Below are experts of layer 4 (counted from 0) of a mixture-of-experts language model. Rows are named router (the router's row for the expert) and show model dimensions 0-191. Each number is 128 + 32 x the weight over its row's rms, rounded and kept within 0 to 255. Numbers have three digits each.
Before each expert's rows: a language model's description of what the expert responds to. This comes from a sample of Wikipedia text that the model never trained on.

# expert 5
Description: Prepositions tying a noun or verb to its object, mostly of, also to, by, for, with, from, against: makeup of, lost to.
router:126123114107093117120143078088138160112142129140139195128050147139186105121119122125167117143112088095103154153127105093098166122109116123118115178196063154147077131098117095107176174118104139107151083080136130147156193129163148118179151135091121110093135146145088111117067117129156056091101108138122150084112218117158137161078170124135142133126115114098091196146180140168149127110151149133076095101117171154174098110185119053125178141151154099136124094108129043113124139160102102142046153140160137097063152133146176149153100079156148113129147194139141112116161057182145127103

# expert 43
Description: Single letters and short capitalised pieces inside names, abbreviations and initials, such as U.S., p.m., Jr, St, Van-F-leet.
router:127090126131148108141176065161144141104118071185122089165165095133181126120131116191153143092093156172158109101103092058077111137149090147168072165099136139091138106113171156217080072151109147092140160151118172117185115167180104166134172078184142140082161146159130150106142125119125101100081145143157137101151128128143191166133116163146057141139164112104134142115066161116137117118168152117225173112065108169161130100125128168175116116147110150134139102141118193130103104140126123094095111080112132112196097120113117182134116174093126152129086120050145122131093133102097153113

# expert 45
Description: Subordinating conjunctions, prepositions and commas starting a new clause, e.g. before, after, when, until, as long as, since.
router:152154148151102105148126081104102091134131115149113181140125129136115116100125086095153153113118097077128129151097197144128151150148113173182101181115057157169085150082124121081136148147152116137084083148125109127151179100139108090206128163125101114181067184142059158129089058126155118110153188125071076107089181115160158175081123103112121147115083109079157160149184100181120115119122181120128183085168132120095092150110134088125197107110083102123132150129152083135126120145177120160092124109162154077068146103127149116116103090136128216132183165110160134124095108101145083172

# expert 41
Description: First piece of a word split into parts, often a prefix like re, un, ex, pro, inter, con: re-clamation, ex-plicit, ad-ult.
router:166154115131148114125162103155200145144101110155115090094100173100119106150120225105145127131073135169091154102149096088117052147146140128176063130206177102106107062107180080177176138175171152110137163121119071110155082106131133154123083183150159117091135120135091116125187124087054133135159144166125169164116124109144192139169120139126090103128160116098122037114137159178116147123142128108140116159127049117170097108137089112167075135106085115095084107114093121131178096178137165100125145155128092175086114141126162104152133150158127147127114099132134126105049139138114155111

# expert 11
Description: Short word-internal pieces inside technical or foreign words, often Greek or Latin roots: bi-ological, dio-x-ygen, Gar-c-ía, degr-ad-ation.
router:061100126085217157123155098119156134145102097147092095119160104081118167120127126155099066121135136150159131128153127115137155111134135181103117163051162129087169110115116160182070111112117119136117107131137135130152087097115163081166135099180094118116163153172195131113168138129088205127152122111167164095191152215111133135121117123109120140151075129103148147089119147115078133176174164136098116127122094157197115144173138101137185125167156129136111104116142128079171128105175176100122050097120141180170136124141137080138128151122160165131117107148089114034067107149043152104

# expert 22
Description: Sentence-final periods, closing parentheses and quotes, and the closing == or === of section headings, before a line break or new sentence.
router:098168119111106169112082125124136161177171122134140079105090120149140120161090113096131123128213163152118073147113148118107124154132168127171076124102112156182123067123105118121106159122128048123124087174153189143162152111124166157163131132075098126117162103130076108127133174175104094104099135131118109149125200086150086123160125148141134072162094092163109156163143139082103136132120179138157126076069172094131138138180134146091138062179110095141143120077163094154085136120059077221098150083129153109089153035132135069192108138107121107168150113149098150107149091113108116143

# expert 58
Description: Ending pieces that complete words or names, such as plural s, -ous, -al, -ed, in Warner Bros., Th-ous-and, Winst-ed.
router:119138161166169114149141138111150094116086153123143062152094100188145094110106152137081038152109160089117103096115138087148040117134063095104151140102138098110115150104180184176117117141125147155102149184166092135123122162087149170170145081157110129145119168147155172157161048139144162157171080099193146124202163127136112089101190131126177087140129117142170125142116105109048166167166198141132149130106099158132077085134129175155130141131140170118099128125103122105196119089097169136132155094094108084129150109161104118173150151101190102065122115116129132114114157160144123085

# expert 34
Description: List-item hyphens at line starts and opening parentheses or quotes, as in infobox lines like "- Born:" and "(first round)".
router:100117105094078098143121116187162077165148152142113220128184170099090175101121172144178165136096125091163148129101104122142156102140186102076159122121167114183093063112120101101135136110182088086131169166203102147122150140073122130053118144097169178159145151123072120133096122120150123155145132149142142121081128135107157083153170098112101125112114150147114081102095125141112115088137115112139114189118147160145073115173136146139105174130098103142116101106142097119114122138070103224176104140110136134046137078109102116133075204172099113151117150129067179105109129074102098132

# expert 51
Description: Month names in dates, and colons after infobox field labels, e.g. Release date: July, in March 2003, Dates:.
router:104160159162184112117144171101093083148097147178107185143155113124064193119150087187165123080148116111109163095137153118078151171084169180121169107092121083207181068157166133126177178119125168090137139141141088087113120155112174128129124148138096142129116236115087112143078115165108135119085115157111119148111182139170101146175140090177133105152148158077113162079189150150098137117109134126085124159176145103075136112168143106118147123088082152110146186170115087136097161173148112160158133119146108109077156123115083134156139091112084123145144123113152164103187076092105118106

# expert 18
Description: Lone first letters or onsets opening a split word, often after a quote mark, hyphen or article, such as w-inning, h-ost, M-atter.
router:158119155118161141139179116147162169139168109148129088128136148099119146127119172181174114087134100148163160107129111086100070102130120136164073153108187105123164062078168107225136081130102152120137142100130130112211110129153164143093120099163159120072130083126080116149132156106112069149069137180119176111106102142143160185157104129164039110082191116082097093119126103123103130120150156128161137108120059098193148098118102091117068147079103125109158132141124178139122112144135104083083140099106102112145088155128145198137123182113097152168106099111126113119050123087110169086

# expert 49
Description: Given names and name endings of people in lists, tables and biographies, such as David, Robert, Alessand-ro, Dyl-an, -ski.
router:106134138076086179145059116134120122116138208122084094111170156147100090125137157125102099152172137121095050105112102140156143158134158144133144102161113159129186165129109128192123118075090118156100150108144161151133128133135034162174172135110120165113134165150192189143127116148127104116103101171172095130181187111131078142157143119071194098104087055166166157130110107129103166127105096093138168104138151153098152145105137162138160114162152119117145128144006091101090115127116173173106125160146113151163106095120117093134095148180112122132179151071115161126051148100130140159

# expert 1
Description: Wikipedia section-heading tokens and the line breaks around them, such as ==, ===, History, Early life, Career, See also.
router:155130086121124092125130150184109108148097138093142111150092171125098155116102149083167109140204117124105111148167089096056116163081096141093109067086113152162084112175136146151191160117160100145113141149199183073146106121130138174003073139107089150140123101127102138123113090197156129149120108128089122139095151195079104112138139114175062149118173116143120101145152085152159157108103206092100153141128121098111124149102106127149120187123137152165167141138179146178116117128102116161118114115130094091074118105095127107100128121074106169158094183194144072143155122097136123173

# expert 61
Description: Opening syllables of proper names, especially surnames and foreign names, plus the prefix con, such as Har, Kar, Bar, Alb-ar, Nic-ar-agua.
router:110123164097148125177094077157154168136098141166099103167176103162104069105129199115095161137113122101042089119110106099175100150142142147165077140158105125077131146123156159180096107151120168104124107201120073162185187140132099127123188123123131136136150140174207155148186102070099130171162126112100157206173084144109125141139171134066133147135064064141181128098103067151133118093134131116139161123155119215157109126100155158111162135185100123092130127095064103129140155127160173109154119150121098145138123116122103083130143119124062121151155145102161118157087132158091138133

# expert 9
Description: Abstract nouns and their suffix pieces after his, the or its, e.g. liberation, introduction, development, election, role.
router:124106183163099164083140131128073081142138126125146131106060150164116076134102092081160102118081154127081146109150155136149105132119060091156135088152070119132139177136129148127123158133156126146107095128112144152103145172104110137133156091146113140130203088125119105077082146152127128138139147073112143109139090172138179103129118138117141065113184173170143161118149155126155142132149174106080199152125190118038132062073149120140090125070120140083151152052158169059093153117118128176172069068135081142140152136130095072117097094165126183137102108120071131166137131127175129078

# expert 15
Description: Opening pieces of longer lowercase words, often Latinate or technical, after a, the or to, e.g. comp(osition), enc(oded), res, cl.
router:164110137140122112120155117156179175166144082211143095105105110099107159143109181179147107101123146130150155123165120086125060137143098086159102152129176097082121075090157073212078116141107183139166098131089094122212083120144134125106084168144141110109092128134084108141159110073046125154124148166136193153096100098147215145154110127122107123116111096134129068143116138163133136183148157151080118164141025124150121132114107085144131139120103119098131131135098160137170103131163148131121147127128096129103082178130178145130135185140112165139088090132176099149059168125079131092

# expert 6
Description: Commas, and, and relative or auxiliary words joining clauses in narrative prose, such as who, which, that, had, would.
router:190132122117147064144125107134130141145170136099110136109110170134120121131137080079135170126120112057189137160119138161133131149163113089138156147020082157144170112130106113065170138154137133158114090127113090135112188123158125122163161100138165120130053155158146166141149115103188100126123110069097145162055133100152133158105123135161056155123131056126092138068176136166153153124144167147127129065108155097150182129187184089153060170140092142114116137136113077091167083130128099143145120093138135099077095150131147093113100073131094189143193103118170078103138151122118112178

# expert 52
Description: Main verbs after subjects or auxiliaries, such as made, won, released, served, plus endings that finish a verb like -ed, -ing, res-ide.
router:096136126171137197155138167129127109133122119077138111125053077126167125158124104090152064110103126050102117127126129116188120098116088081114176103128101136142062100065106113110100144099102127154109084129058122125081186085184171116130101126149105150164169059159095082136070205135104082117151134119129131081184180107170139091082112118114103143149102183150083173147112157136140110137087075112139094093114104093120141141143132112156100107051083133115101156129088096132132099095179115136123164138142140112166148150132152103121205120137203105152132105120054135140135136184150102150

# expert 62
Description: Dashes, pipes and copulas (is, was, became) right after a name or title, as in "Lab – Opened", "District | Cuero".
router:046133151130181109096177135146166090161123108119129171100119150101137124115175083090077178184171137197086088154177139138122131088138168129104184087076096096091091075148201120078164127111108132142120073102135120108055117128139150070114129155117116162116093161155138094162071149126147118078119124127116121136103162108156146112150140099152112137162177095052085130139137179107121110048140127085152085151134130169109090095136153124122178103076088137183083169161142123120071146189134091194129148165076161149072145104129114148149121167130091102110130165133151106157163147143162118130

# expert 16
Description: Articles and possessive determiners starting a noun phrase, especially "is the" before ordinals in lead sentences, plus his, its, their.
router:096110134140188168166127117115091110146134141133141181094126144168131186154120169138155147101131118145116093091119123183081156140156086108170166130101131102137134177113054062163156153078113113154109148128171130141112129117122161145002128104092167105105121130117060120163131118150156082139120073141106130162143145111103107069120130110125143143111128100091121123140085121104146153172105105201146130088102194166170165119138098114134146175113119092184129073191144089171190164136096116157119119123108162116074151127147206159084177135105160097150126108073078138147194107159143190166

# expert 19
Description: Verb-ending pieces and past participles, often after was/were/be in passive phrases, such as -ed, -ing, -ated, known, released.
router:134131096171161193150107145088132081107094139082117094113101098118101097131108161123177121129113172071100115092146138139158075118177091074091186151131124163144052116077113110144091178091100122178110127146084172119104177134145193131139108131145098166094162084148144116091091130138109124099139129117160097106177149123126144114084104145072174110140118171145103188141144134108107109203101106165145092110049123093095172144142106113161092131108154135127129170122088088099162128142168160169115140140179118130188156147160167116124186096171204102122135071066141132132196129175179157085

# expert 56
Description: Occupation and field words in short biographies (economist, cartoonist, social work, American singer), plus year pieces like 187, 197.
router:153117133080089135145162122132138139094152150178147116120107078142067129152131089095138128060103108152118106115172102109174086131169135146062118104163109182046190096136096092151111192184169163138139095076124069085161124126110123102071104098133130123096089095152104089144122119070114110158124110107073142122144056174144135093099129100211124113117095149153120110090094092160167132108139170113117133144087110147092167112075096095148130162113172147102148096119139128078184114067157246120137109131143129132143121162104107130112184104127100192123127167147155146100171128090098143166

# expert 50
Description: Line breaks right after section headings like "==History==" or at paragraph ends, plus heading markers and opening quotes or brackets.
router:125205133129101060130097123187128116147149092122125161085116156108152126123118150053105159159124168126163175157153128101093096113124105118074162133092140162207104129134130136171132147140166115113095150128153201167106170132138107164121150204111128163157120103108034138101110131136162115099101157099110176126038125151142146151161148134123113116130130139099089118130161143097148127094098146110129111148111118100162089134116113148132049189167110057120158133110182140151112155143127041184125171152111159088060095071121141104145146150142122144201099159192115173130053121102155132156

# expert 33
Description: Slashes and pipes in infobox fields and stat tables, e.g. Apps / (Gls), coordinate slashes, election Candidate/Votes tables, table rule lines.
router:137132075155121123142139115173067157080142158083133101130164200099125199141086097173178108118182169155158117167121144105123163113133092146149080062108117134121184141171160105111146088115123113082150159139077112120148141118154136121077092164131150136140100107040043093124166175150170155134110123135108181182151156140147121149113155126191035162148145088102119113093164092117136159122123099098119117161172178156097138171129105138106137164115069124167088188121119142081085113150073115163135102154127148121097115118115131194078077164127147058074134143091134113150112095125115122101

# expert 59
Description: Prepositions opening adverbial phrases of place, time or role, mainly in, also on, for, at, during: born in, later on.
router:122143079133160104138183125129112105136129126136135189131116148110184076129125135167179070139107088117096109183108112142108161123125187102129112108193081160171030119090124141073171193149097170093116156147097102146137127061147155110130118152139113146145106122171036145193069101142136143150110110135121124182116187099151093140156119099128091147141128133072109179074148152139119151157139122109078097109134127164165118145178131088133077119087133067104120138086084137144177159091166097125101153128080202096069179139092126136120105081100164136138113185171147116148092090119165134156

# expert 35
Description: Inner pieces and endings of taxonomic, Latin or foreign words: -idae, -ensis, -ata, -ium, as in apart-he-id and Delux-e.
router:124103154056118184145145114082173166184108104087128112091128161104139094198115077120102123140087124137088088148090146117076128120131103132118157073136183091153147135094146160181130077138088147176122157094140142096089121150104095134174096173198162116123117152118171111080196162165165135058174103132184101098212188126113072181172103169134164110147146097161136138116176133116130129195116160139128108104079093138124116099131169176126201145121133114110115136147066124074111133117096121147176098076138103129136131151154127132116124195181076172117112113140105135139138119154125168089

# expert 44
Description: Connectives and auxiliaries in running prose: and, to, or, but, would, can, may, who, plus clause-joining commas.
router:106103150100117110135161074110159147111143157129102126158114178126109166132151087132158194140125101051163162156109110155131098166158100120137142112072074139118174085120152091093170138180148113126121065131124077118115172107105166106155133098131150074150057140172099147153177073112134096147091122094087151122088098105126145127099126110149092144126092059138108162089177154176163173141133183151136100015098186142191178142170146104127092152138130125130075142150115094099140087142104083129159107107153093095092048124119138119093107068106129149133120134106191072100142136117112091187

# expert 2
Description: Compass words and place-name parts like North, South, west, Mount, United, plus "of" in "County of Worcester", "Gulf of Mexico".
router:112179134125120133105015142044118089108130174140170116178099139183140104127118137099152077169097130145187132089126138131119146144120139104140105137184104131098120138157116096123137185118112118137190166112085154139105123200151090143110129140137083091092131156156136116127086050111199129105104113150119110131173138100095127108128136097144148095137124091138108199117118128149187140089110159105066115120142157174098136122155125087155105092148147108132134075102222060153131150142083120145071159151107058174077135141150116150154165083144114189144168187147104131109158101196131086117

# expert 28
Description: Pipes, dashes, dots, numbers and short codes inside wiki tables of asteroids, sports results and statistics, such as MPC, GK, FW.
router:111106144098180112149172153142121147128107149164129178152132112100118107141127116204123160125214150182099142139139097127122151122189145133159084142097165106139160127164144170148143100150117078108108170175162123177098114090147107142026112097091112098123154102081065150114165071092138106141131145150131115134176091104090155090090082187141092195095149106139111121157094121063138166135088132130160072141138126153116136138091154204070107076128153127212134153137180196133149125200105135127138150128112117126103151115103113143103166180150143047106127087115093121136103118203117127134

# expert 55
Description: Commas and words in bio openings and infoboxes about birth, death, age and place, such as born, age, Born, the comma after a birthplace.
router:145125108072147080110119089113104096117089142141153183189116137178091133118161064137145152093170117099191122101109159117111117146152157091127147136106093171122138115136103104075161211113174128140115127131106106128097122109141173084103114135159148118119064190154102146137081128158137154126200090089081074143133158122104098096177137093215096179143164111086130128133133159110184084096079130135114145107160155103068132147060186146131127130125093155120142161165128116159127139100093097104112190086108129085154142170116126155136123132107144182148187117106150200109211176062132148165